config = dict(
    experts_per_token=8,
    d_expert=48,
    d_shared_expert=64,
    router_score='softmax',
    normalize_top_k=True,
    tie_embeddings=False,
    beta1=0.9,
    grad_clip=2.0,
    seq_len=256,
    train_tokens=675000000,
)
Below are experts of layer 13 (counted from 0) of a mixture-of-experts language model. Rows are named router (the router's row for the expert) and show model dimensions 0-127. Each number is 50 + 10 x the weight over its row's rms, rounded and kept within 0 to 99.
After each expert's rows: "comes after" lists some tokens at least twice as common just before its tokens as in all text. This comes from a sample of Wikipedia text that the model never trained on. Tokens count by the router's weight.

# expert 159
router:56 54 60 47 55 53 34 56 48 64 58 55 54 55 66 39 53 56 41 42 44 56 43 49 53 43 42 44 49 70 54 75 56 70 50 30 36 39 62 39 45 51 48 39 40 49 68 37 43 55 72 61 60 52 52 51 63 53 48 48 41 30 60 57 60 55 39 67 47 45 33 41 54 54 59 67 44 59 42 65 72 56 43 41 40 63 44 54 49 58 63 58 61 55 51 39 49 56 33 44 33 39 38 58 64 47 48 51 42 32 58 55 53 59 38 39 37 45 49 38 37 61 61 54 64 49 56 42
comes after: ".", "%", " |", "–", " 100", "′"

# expert 169
router:50 53 35 53 68 59 62 50 51 47 53 55 52 46 48 46 58 61 49 53 41 46 52 33 34 48 33 59 44 65 41 49 51 63 36 33 63 46 36 77 38 34 49 53 54 58 48 50 62 44 47 48 51 51 36 60 58 55 62 50 59 52 45 47 59 60 49 55 47 64 52 53 39 60 43 54 51 57 58 57 58 51 58 34 29 48 70 53 68 51 72 61 56 61 61 40 56 34 57 37 57 51 38 45 44 60 66 48 52 25 58 59 69 33 51 43 43 56 49 59 60 29 52 37 54 40 39 42
comes after: " a", " the", " an", " and", " was", " be"

# expert 19
router:44 56 70 38 52 63 59 51 64 45 56 57 41 58 60 49 53 44 47 54 48 38 54 34 45 65 49 44 38 52 36 36 53 54 62 49 33 61 56 46 35 44 47 51 56 36 58 46 39 48 50 41 60 48 71 31 44 58 09 48 50 52 52 52 59 61 58 51 34 31 49 43 48 31 53 48 41 48 34 63 54 38 52 36 47 50 55 47 40 60 64 59 58 58 32 57 38 65 56 47 43 72 45 34 61 47 45 52 43 61 43 53 43 65 45 49 49 44 53 63 70 45 49 54 58 58 53 58
comes after: " |", ",", "-", ":", " by", " and"

# expert 166
router:33 57 44 42 54 50 75 60 45 60 52 37 48 56 45 33 49 54 47 63 52 31 52 58 50 56 45 42 49 53 56 63 55 46 56 52 33 63 54 41 67 61 50 65 42 47 61 61 38 33 32 31 49 51 49 51 58 47 18 61 40 36 63 54 32 52 64 42 54 30 44 39 56 45 61 64 54 45 56 40 60 45 53 48 34 26 53 57 46 42 40 53 64 43 41 50 48 58 57 40 41 62 39 45 38 58 55 56 47 43 46 59 45 48 56 47 45 40 42 50 34 38 58 57 63 35 54 53
comes after: " the", " and", " of", " a", " The", ":"

# expert 24
router:44 59 43 65 51 44 40 64 51 51 59 50 44 62 41 32 51 39 62 62 43 52 39 52 48 57 41 48 70 43 49 65 52 48 43 48 50 49 61 42 60 57 39 63 73 47 49 67 65 42 47 45 57 66 44 46 43 52 25 51 45 49 47 63 59 46 43 61 53 57 52 41 55 54 51 64 36 47 72 38 61 62 49 46 61 23 53 60 57 43 50 58 49 59 56 43 53 64 54 45 65 53 53 54 25 61 39 63 39 34 32 54 60 61 42 44 36 38 53 49 51 35 66 45 46 32 59 62
comes after: "=", "\n\n", " (", "-", " el", " non"

# expert 119
router:54 52 38 50 64 73 43 52 53 61 44 56 56 42 64 29 52 55 46 45 58 36 59 48 44 55 58 68 48 46 43 55 59 49 59 50 46 48 48 51 41 47 40 38 49 48 67 61 72 63 41 57 74 32 36 69 55 68 64 41 46 35 37 43 49 57 34 43 31 49 56 51 43 35 41 51 47 48 36 36 43 59 72 47 58 60 61 56 69 51 61 49 69 35 50 45 61 60 57 45 42 48 54 53 47 57 56 58 55 45 43 50 50 36 42 44 56 43 34 39 38 62 55 66 47 37 54 45
comes after: " |", ",", "°", " (", "–", ";"

# expert 68
router:44 58 52 47 55 53 39 57 62 61 57 52 56 60 45 49 34 61 56 59 53 65 65 51 37 31 46 28 61 46 60 69 53 46 60 55 59 42 38 41 60 49 52 40 45 38 51 43 48 37 47 48 43 55 47 50 49 65 55 42 65 48 41 63 48 49 56 56 55 51 56 45 42 46 60 61 39 70 42 43 74 39 41 51 58 58 44 49 48 51 38 41 69 54 43 45 43 69 28 37 40 35 56 55 49 45 48 41 40 49 58 33 62 72 30 55 46 44 70 48 57 55 60 43 59 54 30 70
comes after: "\n", "|", "-", " 2", " 1", " 3"

# expert 37
router:49 52 40 37 46 71 62 50 31 62 38 57 39 42 56 61 45 64 61 45 52 46 47 43 51 38 32 36 51 48 66 36 56 40 44 62 56 41 48 42 51 33 38 49 34 44 43 47 49 33 51 38 49 59 36 59 53 34 56 55 54 54 49 68 53 45 25 46 35 43 40 35 41 57 33 46 65 54 61 41 60 50 45 47 53 42 37 40 58 38 61 46 64 51 83 49 43 58 54 47 57 28 51 46 58 52 53 61 54 45 41 60 52 52 41 41 52 61 41 40 39 51 37 40 55 54 52 34
comes after: " in", ",", " for", " the", " and", " by"

# expert 89
router:41 34 45 51 60 58 69 61 42 42 58 52 53 33 60 49 53 51 56 70 59 57 45 57 52 40 69 53 49 42 64 43 46 41 52 50 43 45 48 43 40 53 45 49 61 56 59 58 69 46 50 58 58 58 52 48 71 38 61 40 53 47 48 37 43 70 31 48 42 46 51 58 57 54 42 45 55 66 51 40 40 31 62 57 53 32 47 69 45 33 42 64 60 42 50 54 39 45 68 36 38 56 55 46 46 68 65 48 51 56 46 50 62 26 45 48 65 62 52 63 32 48 51 58 45 31 53 70
comes after: " \"", "-", "\n\n", " (", " Mc", " a"

# expert 74
router:43 47 53 40 51 42 38 69 73 50 53 52 57 52 60 44 36 61 42 42 48 38 44 55 58 44 57 56 52 41 55 37 53 50 39 68 53 39 26 56 45 60 54 59 44 49 48 39 45 64 45 66 54 70 72 55 52 56 52 66 66 57 44 55 49 57 62 42 44 55 38 52 49 63 20 49 52 28 59 57 60 56 36 61 59 44 33 46 52 51 48 41 60 45 33 59 45 56 64 39 60 49 39 45 56 38 52 56 58 40 48 34 45 53 47 71 67 60 55 41 59 40 35 40 53 47 39 41
comes after: "-", " Binomial", " Preceded", " Succeeded", " Sub", " Directed"

# expert 227
router:44 57 40 46 56 39 65 50 36 57 66 62 45 44 55 52 59 48 54 62 60 51 50 55 53 74 27 32 38 34 69 40 53 50 60 51 38 57 57 50 47 62 43 56 58 48 47 50 33 33 49 42 56 47 35 43 48 54 32 59 56 48 53 62 48 60 31 54 46 71 42 43 62 54 60 68 55 58 52 45 42 48 60 46 46 51 57 61 46 43 29 41 72 42 40 49 58 52 67 42 42 60 58 52 42 60 55 51 49 27 42 48 53 60 53 41 48 39 62 70 45 31 37 36 45 37 50 54
comes after: " the", " of", " in", "\n\n", " and", " ("

# expert 209
router:43 46 56 41 55 48 42 53 58 49 54 58 64 42 52 47 48 63 63 49 59 46 48 57 48 43 49 50 66 48 50 59 44 51 38 54 55 39 50 39 39 45 35 70 46 70 55 51 59 58 38 61 47 47 52 47 71 51 74 57 40 46 38 65 70 51 43 70 60 33 34 41 37 51 45 64 59 47 33 69 43 54 62 57 53 51 42 54 42 68 54 52 51 56 49 46 59 59 68 42 54 45 52 66 48 74 51 27 49 41 38 65 61 46 54 64 69 59 51 47 45 41 44 55 39 40 67 59
comes after: " |", " the", " (", "\n\n", " \"", ";"

# expert 171
router:50 46 45 57 51 69 64 44 44 36 46 56 50 55 50 31 63 49 44 50 40 40 43 44 59 43 45 54 42 48 43 36 44 38 36 40 55 62 43 53 37 54 62 39 71 45 44 60 51 47 36 27 38 35 36 55 63 53 65 67 54 53 38 50 55 44 42 57 46 43 34 39 54 37 49 31 47 33 49 60 54 35 52 54 46 51 48 44 48 52 44 51 48 42 39 36 35 36 63 48 23 51 50 28 46 44 45 47 38 54 32 63 44 27 50 39 53 48 40 61 48 32 55 47 52 31 47 63
comes after: " a", " the", " of", " and", " for", " e"

# expert 57
router:45 55 49 39 40 55 58 64 42 46 46 41 60 36 51 46 55 60 51 65 49 44 43 49 48 56 68 65 59 47 42 64 25 52 39 45 60 46 72 60 50 48 45 52 51 28 56 72 51 41 57 36 59 54 44 46 48 40 20 62 43 48 61 49 58 55 34 64 54 37 40 44 65 50 56 67 58 43 34 46 58 45 50 54 39 41 50 64 37 59 59 59 62 33 65 45 49 62 51 29 62 62 55 61 56 47 60 50 47 27 45 52 40 67 52 56 46 53 45 38 52 46 44 61 48 41 48 56
comes after: " (", "\n\n", ",", " to", " by", " and"

# expert 108
router:61 53 34 44 47 59 42 47 34 47 54 37 47 57 53 29 39 40 33 48 58 50 48 60 72 49 51 50 58 53 50 54 48 53 41 45 58 57 59 42 40 69 71 46 39 59 51 50 65 54 39 49 50 57 54 61 53 48 65 47 41 66 69 43 43 45 51 55 51 37 42 64 51 35 51 55 60 66 55 39 48 49 48 60 54 44 33 45 59 40 38 43 52 45 42 52 57 32 33 51 29 36 44 70 65 58 63 58 63 58 55 47 31 41 68 56 51 40 58 56 41 56 37 52 50 25 63 57
comes after: " of", " Minister", " Ministry", " Department", "s", " Register"

# expert 29
router:59 58 39 47 49 47 70 35 41 65 53 50 57 41 56 39 40 53 62 39 44 37 40 49 50 25 52 57 39 36 52 60 54 46 45 60 57 48 32 43 50 53 45 45 31 59 49 50 52 46 48 64 44 64 40 54 64 71 61 63 54 51 56 33 53 40 51 34 48 46 50 70 41 67 46 51 63 51 66 51 55 61 39 37 53 59 59 45 50 59 42 45 37 46 54 36 59 48 67 47 66 30 56 39 49 39 52 42 43 54 49 59 50 47 40 45 36 57 60 57 69 25 40 30 35 45 48 51
comes after: " the", "ti", "al", " a", " National", " asp"

# expert 124
router:46 42 48 54 56 64 32 55 48 54 54 42 59 43 38 45 53 66 26 49 40 60 63 47 41 68 53 51 52 43 53 63 52 58 44 34 65 64 55 49 57 51 36 62 34 48 51 52 59 61 57 59 42 46 38 46 61 58 44 37 44 64 42 58 45 70 50 56 55 53 67 43 43 41 32 57 35 49 35 46 42 70 51 46 60 60 60 36 64 61 76 36 55 63 53 53 42 30 45 41 47 54 42 60 56 66 53 57 36 59 37 52 54 40 43 56 43 48 62 41 38 34 37 42 41 61 56 59
comes after: " |", "|", ":", ";", ".", " +"

# expert 123
router:65 53 45 45 54 63 46 44 61 52 51 38 49 57 40 28 44 52 54 58 37 56 40 37 55 35 56 49 60 49 63 60 67 54 38 38 37 36 49 40 49 35 65 57 34 48 41 35 41 48 37 46 64 40 44 57 60 66 49 53 67 57 54 49 61 39 41 56 52 43 49 53 42 55 40 40 58 70 44 69 66 65 46 51 52 61 74 56 60 59 39 57 59 34 38 37 53 50 53 43 48 39 59 67 42 54 44 46 28 43 61 60 56 67 56 66 39 52 44 58 53 56 45 48 67 44 42 47
comes after: " |", "%", " 0", "  ", " %", "1"

# expert 47
router:38 59 47 50 47 53 61 63 38 61 51 57 61 59 69 48 57 62 57 62 48 40 74 51 58 44 49 65 37 30 43 57 64 62 35 45 58 48 56 68 29 54 69 57 57 59 60 45 47 46 47 32 51 59 54 37 46 42 67 63 58 47 46 49 56 43 36 56 58 48 52 52 45 45 42 61 49 32 63 75 59 56 63 62 44 50 43 45 63 47 54 50 50 47 69 40 35 57 58 42 50 29 52 55 49 50 40 44 61 50 48 62 54 60 48 64 63 37 59 36 61 40 61 43 47 38 39 42
comes after: " the", " a", " The", " in", " al", " at"

# expert 153
router:78 62 49 51 54 42 47 59 58 67 50 66 58 60 35 44 56 43 54 59 46 60 57 49 44 50 48 58 58 44 65 66 53 51 49 29 45 32 58 47 60 65 67 43 39 55 60 56 64 51 46 58 49 39 45 59 60 53 54 47 55 55 37 40 74 54 56 43 55 43 53 55 42 37 55 38 42 50 35 46 53 63 70 46 46 62 66 33 51 55 57 59 57 60 44 30 65 57 32 34 39 45 58 32 56 61 34 45 43 26 57 50 48 37 42 52 44 43 38 44 45 41 50 43 45 51 62 48
comes after: ".", ":", " |", "{", " (", " 100"

# expert 165
router:51 39 52 53 49 49 58 37 51 46 60 57 37 60 49 64 30 59 57 37 47 56 48 53 53 41 39 48 69 60 47 69 37 67 62 56 37 48 43 52 57 45 66 44 53 48 47 67 46 56 40 57 42 39 63 47 54 39 58 37 56 47 66 56 50 50 54 68 39 62 43 20 49 40 48 47 32 57 50 52 51 48 50 42 65 76 48 42 35 48 51 39 44 41 55 47 25 55 45 44 34 44 62 53 40 49 42 49 56 54 75 50 59 54 46 42 44 43 70 39 54 47 44 40 25 42 49 54
comes after: "\n", " Species", " 4", "\n\n", "=", "  "

# expert 208
router:47 26 35 35 46 58 51 46 38 37 46 48 42 70 56 51 59 64 38 46 30 31 48 55 45 50 35 42 46 53 50 54 49 58 50 61 66 66 56 56 34 40 35 37 59 45 47 57 51 64 41 61 73 47 47 51 47 50 35 40 66 38 36 48 54 44 58 28 47 41 48 71 52 59 30 43 58 44 63 40 55 46 51 47 46 49 45 60 40 51 64 53 54 49 38 59 70 60 58 39 51 47 42 56 61 54 54 46 45 68 50 37 60 56 54 43 39 63 49 45 49 56 50 51 46 66 35 32
comes after: "-", "|", "ō", "ji", "u", " Fu"

# expert 73
router:92 55 54 47 35 55 41 39 55 44 41 37 48 57 40 53 44 34 45 48 50 61 44 52 64 64 47 35 53 53 49 32 50 51 49 39 59 57 50 49 46 56 58 42 55 46 34 34 36 48 60 50 38 36 48 44 49 40 61 53 42 54 42 48 41 45 48 42 59 71 57 53 55 67 59 46 48 69 34 53 43 52 43 69 36 44 61 50 62 50 48 47 54 54 33 63 55 39 48 49 62 36 61 45 46 52 43 40 49 42 56 48 58 68 53 49 37 32 67 49 37 42 44 39 35 48 72 61
comes after: " of", " in", " to", " the", " by", " from"